Below are experts of layer 3 (counted from 0) of a mixture-of-experts language model. Rows are named router (the router's row for the expert), gate (a neuron's input weights, with its number), up (a neuron's input weights, with its number) and show model dimensions 0-63. Each number is 50 + 15 x the weight over its row's rms, rounded and kept within 0 to 99.
After each expert's rows: a language model's description of what the expert responds to. This comes from a sample of Wikipedia text that the model never trained on.

# expert 1
router:58 72 47 82 58 49 31 51 50 59 32 91 38 41 53 56 44 50 68 30 41 60 73 71 40 56 58 64 52 68 60 40 72 30 73 55 60 63 09 58 44 66 75 62 63 54 56 47 48 20 65 43 48 33 56 86 43 36 52 73 56 59 59 53
gate0:51 55 31 48 51 63 33 49 47 51 39 66 54 40 64 63 49 34 77 31 28 32 72 62 76 74 58 43 57 70 33 77 53 54 43 43 58 44 63 65 40 55 36 69 67 59 62 86 36 49 59 46 28 31 88 75 60 61 49 39 34 22 34 32
up0:47 59 33 53 11 56 58 51 37 74 50 59 65 57 55 36 54 42 54 38 46 46 36 62 40 50 38 33 46 53 35 67 65 40 36 40 82 43 56 65 47 47 39 86 50 50 58 85 47 57 69 24 43 34 34 55 52 45 35 62 24 40 20 71
Description: Nationality and institution names. Nationality and place words in organization names, such as States after United, American, British, English, plus adjective endings like -ic and -al.

# expert 35
router:67 52 59 50 52 37 63 53 43 30 45 35 33 49 46 47 40 44 37 53 48 70 41 62 31 68 55 48 32 74 76 26 49 58 74 44 69 82 42 82 49 68 21 72 40 63 40 40 55 15 59 60 81 62 33 58 62 43 64 46 53 50 57 66
gate0:50 44 58 68 37 37 62 48 52 34 50 56 44 61 60 31 53 63 23 33 46 53 67 49 39 46 58 38 30 65 61 42 37 04 47 58 66 51 55 33 56 50 39 81 61 58 47 34 65 51 36 67 45 56 62 67 60 74 58 50 17 60 58 43
up0:42 38 72 48 58 45 52 54 67 39 62 72 68 32 48 48 54 53 64 34 34 63 31 78 50 72 48 50 85 32 26 84 36 85 51 33 48 42 13 93 41 62 50 42 55 67 52 64 56 46 45 46 71 07 49 13 62 54 50 61 90 42 26 60
Description: Word-final suffixes. Final suffix pieces like s, r, er, ers, y, ation ending nouns and names, such as Book-s, tour-s, myster-y.

# expert 6
router:40 25 48 51 35 35 37 55 61 60 48 30 63 59 60 54 47 70 44 30 56 30 55 19 56 49 49 45 39 81 73 35 40 39 49 55 70 41 45 20 49 42 28 45 56 69 48 43 30 78 57 40 33 35 65 49 40 66 53 68 25 43 38 56
gate0:58 34 53 28 40 39 51 63 54 30 48 61 65 44 38 65 47 56 51 48 58 55 49 53 39 34 31 28 78 43 45 15 47 46 31 40 57 33 54 24 39 49 39 31 48 55 59 44 62 78 08 73 56 23 31 80 40 55 53 60 63 57 51 43
up0:57 31 61 29 45 57 50 42 39 47 58 38 69 54 52 61 46 37 59 39 26 70 63 50 66 67 37 49 36 42 36 29 53 52 48 65 31 65 31 67 39 57 50 40 47 44 51 81 38 35 49 61 53 40 37 59 50 52 58 48 34 39 59 48
Description: Prepositions and word starts. Prepositions such as on, at, of, under, during, plus opening pieces of words like qualification, understanding, Hawaiʻi.

# expert 34
router:34 44 36 35 37 73 87 38 19 63 43 49 11 31 49 32 52 36 74 61 21 67 24 54 49 58 45 41 44 36 60 58 48 58 60 35 49 66 53 38 56 46 50 69 29 33 26 63 67 15 48 66 40 52 74 44 50 43 48 75 46 54 53 38
gate0:47 52 57 27 31 34 75 49 37 61 51 43 64 43 46 44 52 55 19 53 38 52 68 78 51 56 51 62 48 47 42 55 50 53 68 28 67 61 40 58 42 62 51 30 34 53 37 40 53 37 39 67 36 37 58 36 43 46 53 15 35 36 36 32
up0:38 61 35 69 51 69 37 40 43 80 43 59 45 79 41 55 60 52 54 32 44 47 53 38 60 35 27 48 59 41 66 63 73 45 76 48 40 80 68 68 38 51 51 58 65 47 47 74 43 46 50 59 56 54 79 63 54 40 32 48 15 36 43 49
Description: Capitalized word stems. Word pieces like War, Man, Men, New, ce, ron, in phrases such as World War II, Men's, perceive, on-demand.

# expert 30
router:40 60 51 33 79 59 48 51 68 28 60 76 55 50 38 53 39 16 44 71 37 67 72 52 46 52 55 28 66 72 44 61 81 51 36 64 53 41 54 78 47 50 28 41 58 43 74 50 76 69 43 55 50 48 39 55 50 47 62 72 58 25 32 84
gate0:46 49 27 50 62 42 63 59 51 37 51 67 45 36 79 28 64 70 57 49 10 36 52 64 67 46 61 54 53 39 62 39 32 29 55 50 65 45 57 52 57 74 54 64 37 52 24 48 56 45 51 50 45 42 61 27 55 54 64 63 48 56 40 81
up0:56 72 23 45 28 57 34 40 25 68 45 44 35 38 54 31 37 67 82 59 27 55 45 52 49 55 71 70 46 60 67 54 48 85 56 48 40 62 59 80 55 62 56 56 72 58 55 23 46 69 60 53 78 46 49 35 13 51 46 60 50 44 82 47
Description: Word-final vowel endings. Final vowel pieces of names and words, like a, o, ia, io, ie in Sona, Thiago, liaison, plus closing parentheses.

# expert 14
router:64 52 55 44 20 48 30 45 29 71 44 31 32 78 50 39 74 65 65 55 65 66 47 38 46 63 52 56 62 50 54 25 12 80 68 51 24 63 60 50 53 56 39 66 43 68 54 47 62 76 64 67 51 42 57 59 65 57 31 37 58 38 40 56
gate17:67 63 41 41 42 29 31 58 43 46 30 54 08 27 63 46 43 37 60 25 61 49 43 57 65 55 69 58 22 51 28 62 46 30 50 56 57 49 47 50 58 31 63 26 54 58 37 46 66 70 41 57 62 32 62 44 66 34 38 62 53 26 44 67
up17:55 53 60 13 69 49 69 57 22 70 65 56 43 54 47 65 40 45 41 47 30 49 49 55 53 60 50 39 35 75 39 76 62 56 57 43 74 65 49 49 45 40 45 56 69 16 60 43 42 55 60 79 17 59 45 32 27 46 41 51 66 60 32 66
Description: Empty cells, sentence-initial the. Double-space empty cells in election and sports tables, plus the, In, The, Preceded, Succeeded at phrase or sentence starts.

# expert 46
router:67 36 39 32 56 82 46 35 31 76 58 28 28 61 44 45 25 60 51 79 53 49 28 53 56 64 16 56 92 43 55 53 51 29 40 46 19 41 44 36 65 40 49 35 39 34 31 60 41 33 44 46 35 57 62 63 49 49 36 38 21 60 41 58
gate0:75 58 32 65 46 40 32 38 57 57 55 33 74 28 42 60 31 65 62 53 54 63 58 74 66 54 63 51 27 52 59 38 41 46 46 63 17 34 68 22 49 81 24 32 41 53 36 57 33 51 37 36 56 55 34 71 42 09 43 49 42 48 47 59
up0:61 20 49 60 65 62 38 59 24 54 50 29 57 47 53 54 39 24 69 45 51 66 47 54 50 63 75 29 44 59 59 56 51 64 72 64 85 51 43 51 51 66 33 29 37 70 62 37 41 62 53 40 67 56 57 77 56 50 35 63 89 71 72 61
Description: Taxonomy colons, prefixes. Colons after Kingdom, Order, Family in taxoboxes, and word-initial prefixes like inter, pre, Pro, Trans, Sub, ju.

# expert 36
router:48 08 42 53 45 68 24 68 38 72 55 53 46 51 47 46 50 47 77 33 41 25 36 38 57 63 39 25 56 52 47 39 26 65 48 31 60 48 42 41 30 41 77 55 53 61 56 39 53 44 60 48 86 58 90 58 47 56 53 20 46 57 50 29
gate0:39 55 30 50 40 37 70 43 48 57 67 47 36 77 49 73 42 32 48 44 49 25 60 65 55 84 40 41 57 62 50 58 40 70 55 61 62 72 46 50 54 53 57 57 53 32 21 27 38 23 63 44 49 49 58 71 21 67 57 39 44 59 44 56
up0:37 37 57 40 51 53 46 40 65 54 57 46 32 79 55 45 47 54 51 36 24 60 63 70 28 33 67 45 63 64 50 46 62 44 60 70 17 64 62 35 49 64 77 67 68 45 24 45 31 41 32 15 52 39 67 34 49 55 58 21 45 58 64 30
Description: Capitalized name beginnings. First syllables of capitalized names and words, often after a pipe or dash in lists, such as Bro-mmapojkarna, Mol-dova, Ivan-ović.

# expert 21
router:71 57 51 76 34 32 63 54 39 37 42 11 07 53 47 79 28 59 46 61 58 54 57 36 75 49 51 68 59 57 43 40 54 59 34 34 56 56 57 63 51 62 37 27 60 12 47 22 32 26 39 65 44 53 54 56 62 62 38 48 20 57 53 68
gate0:65 69 55 20 48 49 34 31 39 62 59 59 74 49 42 31 24 53 73 62 49 49 81 38 48 45 61 54 48 65 48 35 40 64 71 28 51 11 51 61 62 29 49 46 41 64 64 83 49 62 55 35 49 41 33 64 40 44 76 59 80 43 59 51
up0:61 30 51 36 48 37 52 33 53 71 44 53 68 90 39 67 40 50 65 53 32 74 49 52 18 77 61 33 60 52 50 33 32 81 53 29 47 29 48 27 46 42 66 49 20 64 54 74 39 58 66 52 52 73 60 53 50 36 92 74 84 38 42 41
Description: Section and table markup. Double line breaks, = heading signs and | table pipes that start Wikipedia sections and rows, plus infobox labels like Website, List.

# expert 15
router:39 36 49 56 46 76 32 62 60 48 63 48 52 70 46 49 26 40 29 41 51 79 41 63 59 40 52 45 76 36 43 54 71 24 37 52 58 34 66 33 58 23 70 47 55 51 65 48 25 47 57 46 47 62 67 28 60 37 69 21 73 47 41 50
gate0:59 56 41 46 21 67 27 48 56 49 47 58 18 28 55 56 51 61 71 49 64 69 45 53 24 51 39 61 55 41 46 61 52 45 19 56 70 51 56 39 66 35 25 77 39 34 55 65 59 48 27 88 60 40 50 54 55 39 63 71 79 56 41 62
up0:54 38 80 56 66 32 60 50 53 50 54 63 57 62 34 39 46 36 50 43 31 38 50 46 48 83 76 43 63 49 30 74 28 24 69 62 56 27 28 49 46 92 52 41 41 45 84 50 25 58 54 23 39 43 65 57 36 42 63 38 31 63 41 20
Description: Opening brackets, word starts. Opening parentheses before birth years or date ranges, such as (born, (1951, also hyphens and first pieces of split names or words.

# expert 4
router:48 49 67 46 39 49 36 72 37 34 49 57 67 47 68 44 44 32 45 53 26 53 47 50 28 62 37 32 51 38 60 50 16 69 41 42 79 53 62 59 75 37 43 43 46 44 57 30 44 32 47 53 63 27 40 52 66 56 31 46 62 40 75 69
gate0:68 44 45 73 28 42 47 45 62 43 61 26 50 46 45 42 66 42 57 64 69 25 57 77 49 28 35 60 39 71 43 38 62 71 33 43 62 53 53 80 76 26 51 51 52 65 37 54 58 52 45 40 37 71 53 44 78 51 50 38 31 48 84 54
up0:60 38 50 66 50 25 85 72 70 39 68 52 65 76 51 59 36 50 18 37 50 50 53 67 57 69 58 32 63 62 19 40 30 30 58 40 32 35 48 10 48 29 49 51 36 58 54 59 44 49 47 81 44 29 66 47 38 59 47 59 36 33 36 76
Description: Word-final single letters. Short final pieces, mostly single letters like t, s, k, ending a word or name, as in Help, newsagent's, runners, Saturn's.

# expert 39
router:48 54 57 52 65 37 46 49 36 67 34 72 51 52 43 52 48 36 44 40 36 45 48 63 54 55 55 45 44 50 32 28 27 57 50 59 72 63 45 38 30 72 50 28 30 59 62 27 60 61 58 34 49 41 18 67 28 13 52 42 69 29 53 54
gate7:25 46 60 73 57 42 41 23 53 34 65 53 38 56 48 75 79 53 54 54 46 20 63 69 53 49 59 43 24 53 58 55 62 51 49 17 29 46 26 43 46 53 50 45 48 32 25 52 48 37 57 72 51 30 38 61 61 84 45 58 60 43 48 65
up7:57 53 24 86 35 61 42 35 53 28 33 48 37 41 31 42 56 61 41 59 68 31 55 50 45 52 67 19 51 41 45 30 61 72 60 40 34 41 36 45 59 68 55 49 74 35 26 58 40 42 40 59 38 48 59 56 79 57 53 68 40 60 40 58
Description: Field separators and colons. Colons after infobox field labels such as Status: or Prize money:, and pipes in table header divider rows like ---|---.

# expert 2
router:70 47 53 55 51 06 56 37 34 65 43 63 63 48 64 52 65 67 36 58 71 54 58 67 34 49 60 47 47 51 75 66 71 44 72 29 74 50 60 37 31 70 39 62 44 35 37 74 55 44 49 53 40 39 50 74 54 63 40 27 43 54 53 63
gate0:66 47 57 72 64 50 44 34 40 26 43 53 60 60 51 60 17 56 35 56 65 76 33 40 52 41 74 34 61 74 19 48 61 47 29 48 52 34 43 38 32 46 43 37 76 64 40 58 55 39 64 62 34 63 35 30 55 42 36 82 56 27 35 50
up0:32 46 38 45 34 19 66 69 68 49 50 60 17 66 72 61 39 38 57 58 57 28 65 50 43 62 37 66 40 57 66 45 37 58 76 35 41 59 52 53 33 80 53 59 56 44 24 37 63 58 72 09 43 80 66 62 54 44 50 19 20 55 68 45
Description: Verb endings, past participles. Inflectional suffixes and whole verbs in narrative prose, like -ed, -ing, -s, -ly pieces and known, played, him.

# expert 45
router:39 73 64 46 52 55 59 77 43 63 43 21 71 87 55 85 44 70 45 65 62 87 74 58 37 23 47 60 56 77 44 46 70 45 52 54 47 63 56 64 59 54 58 69 25 27 37 53 54 49 47 41 62 48 63 38 27 70 36 27 54 49 39 60
gate0:61 73 40 71 66 62 44 61 35 49 46 45 40 45 72 85 46 40 46 50 54 58 53 52 43 42 43 56 69 29 51 39 65 60 50 15 52 45 60 51 33 41 43 50 48 25 65 54 44 54 67 48 29 46 25 52 50 38 67 70 50 66 68 53
up0:42 58 27 24 55 46 37 67 51 49 68 52 51 31 71 61 79 39 51 25 59 24 25 55 50 42 81 39 56 38 49 28 39 42 49 46 50 67 22 89 73 48 32 41 58 52 37 51 44 44 82 60 28 58 31 29 35 48 68 39 55 32 20 24
Description: Passive participles and descriptors. Past participles and adjectives after was, is, be, such as known, used, released, built, mentioned, early, notable, often followed by by.

# expert 33
router:54 56 57 81 54 31 60 48 61 61 81 48 53 43 38 28 66 56 55 81 63 41 60 69 48 36 67 47 71 55 49 37 36 51 51 54 52 44 43 45 42 18 66 86 84 65 51 47 56 60 36 51 37 43 65 14 22 80 50 34 44 60 54 53
gate0:49 24 58 51 51 53 40 36 47 54 34 58 55 68 47 25 40 42 61 54 49 25 67 50 56 20 45 31 52 55 56 50 55 85 69 17 49 56 55 54 55 59 35 40 38 76 70 54 56 67 68 25 52 25 50 32 52 60 47 63 23 65 69 53
up0:60 52 71 67 59 49 78 59 53 35 59 40 57 36 42 43 45 53 57 52 61 62 33 49 58 57 40 40 28 47 53 54 87 32 34 65 51 28 52 33 50 71 41 43 48 39 38 75 54 25 28 87 34 38 52 65 45 77 71 22 61 46 49 33
Description: Periods and decimal points. Full stops ending sentences or abbreviations like p. and avg., decimal points in statistics such as 3.35, plus verb stems res-, cl-.

# expert 9
router:63 73 44 56 73 33 65 46 40 27 58 55 41 57 56 64 41 50 49 74 57 40 69 62 60 76 48 68 63 79 75 35 72 40 43 67 63 65 60 14 36 55 51 55 52 57 63 67 38 89 63 57 61 36 46 36 32 46 83 47 43 53 60 77
gate17:40 65 66 72 57 57 49 80 31 40 61 74 51 15 39 47 54 50 53 20 89 54 74 39 25 43 42 57 41 60 68 41 57 57 31 72 71 48 61 39 19 61 58 28 44 39 35 17 54 23 60 31 45 45 46 51 43 63 42 41 26 69 56 70
up17:47 40 54 52 62 82 43 68 33 49 46 40 38 63 63 31 55 29 35 65 31 44 35 67 71 92 49 34 50 30 70 45 64 45 54 52 36 41 66 80 51 32 64 41 59 51 45 51 62 38 34 59 24 46 55 60 38 54 42 21 50 74 19 49
Description: Indefinite article a. Mostly a and an after is, as, was, had, often in census text ("had a female householder"), plus km and %.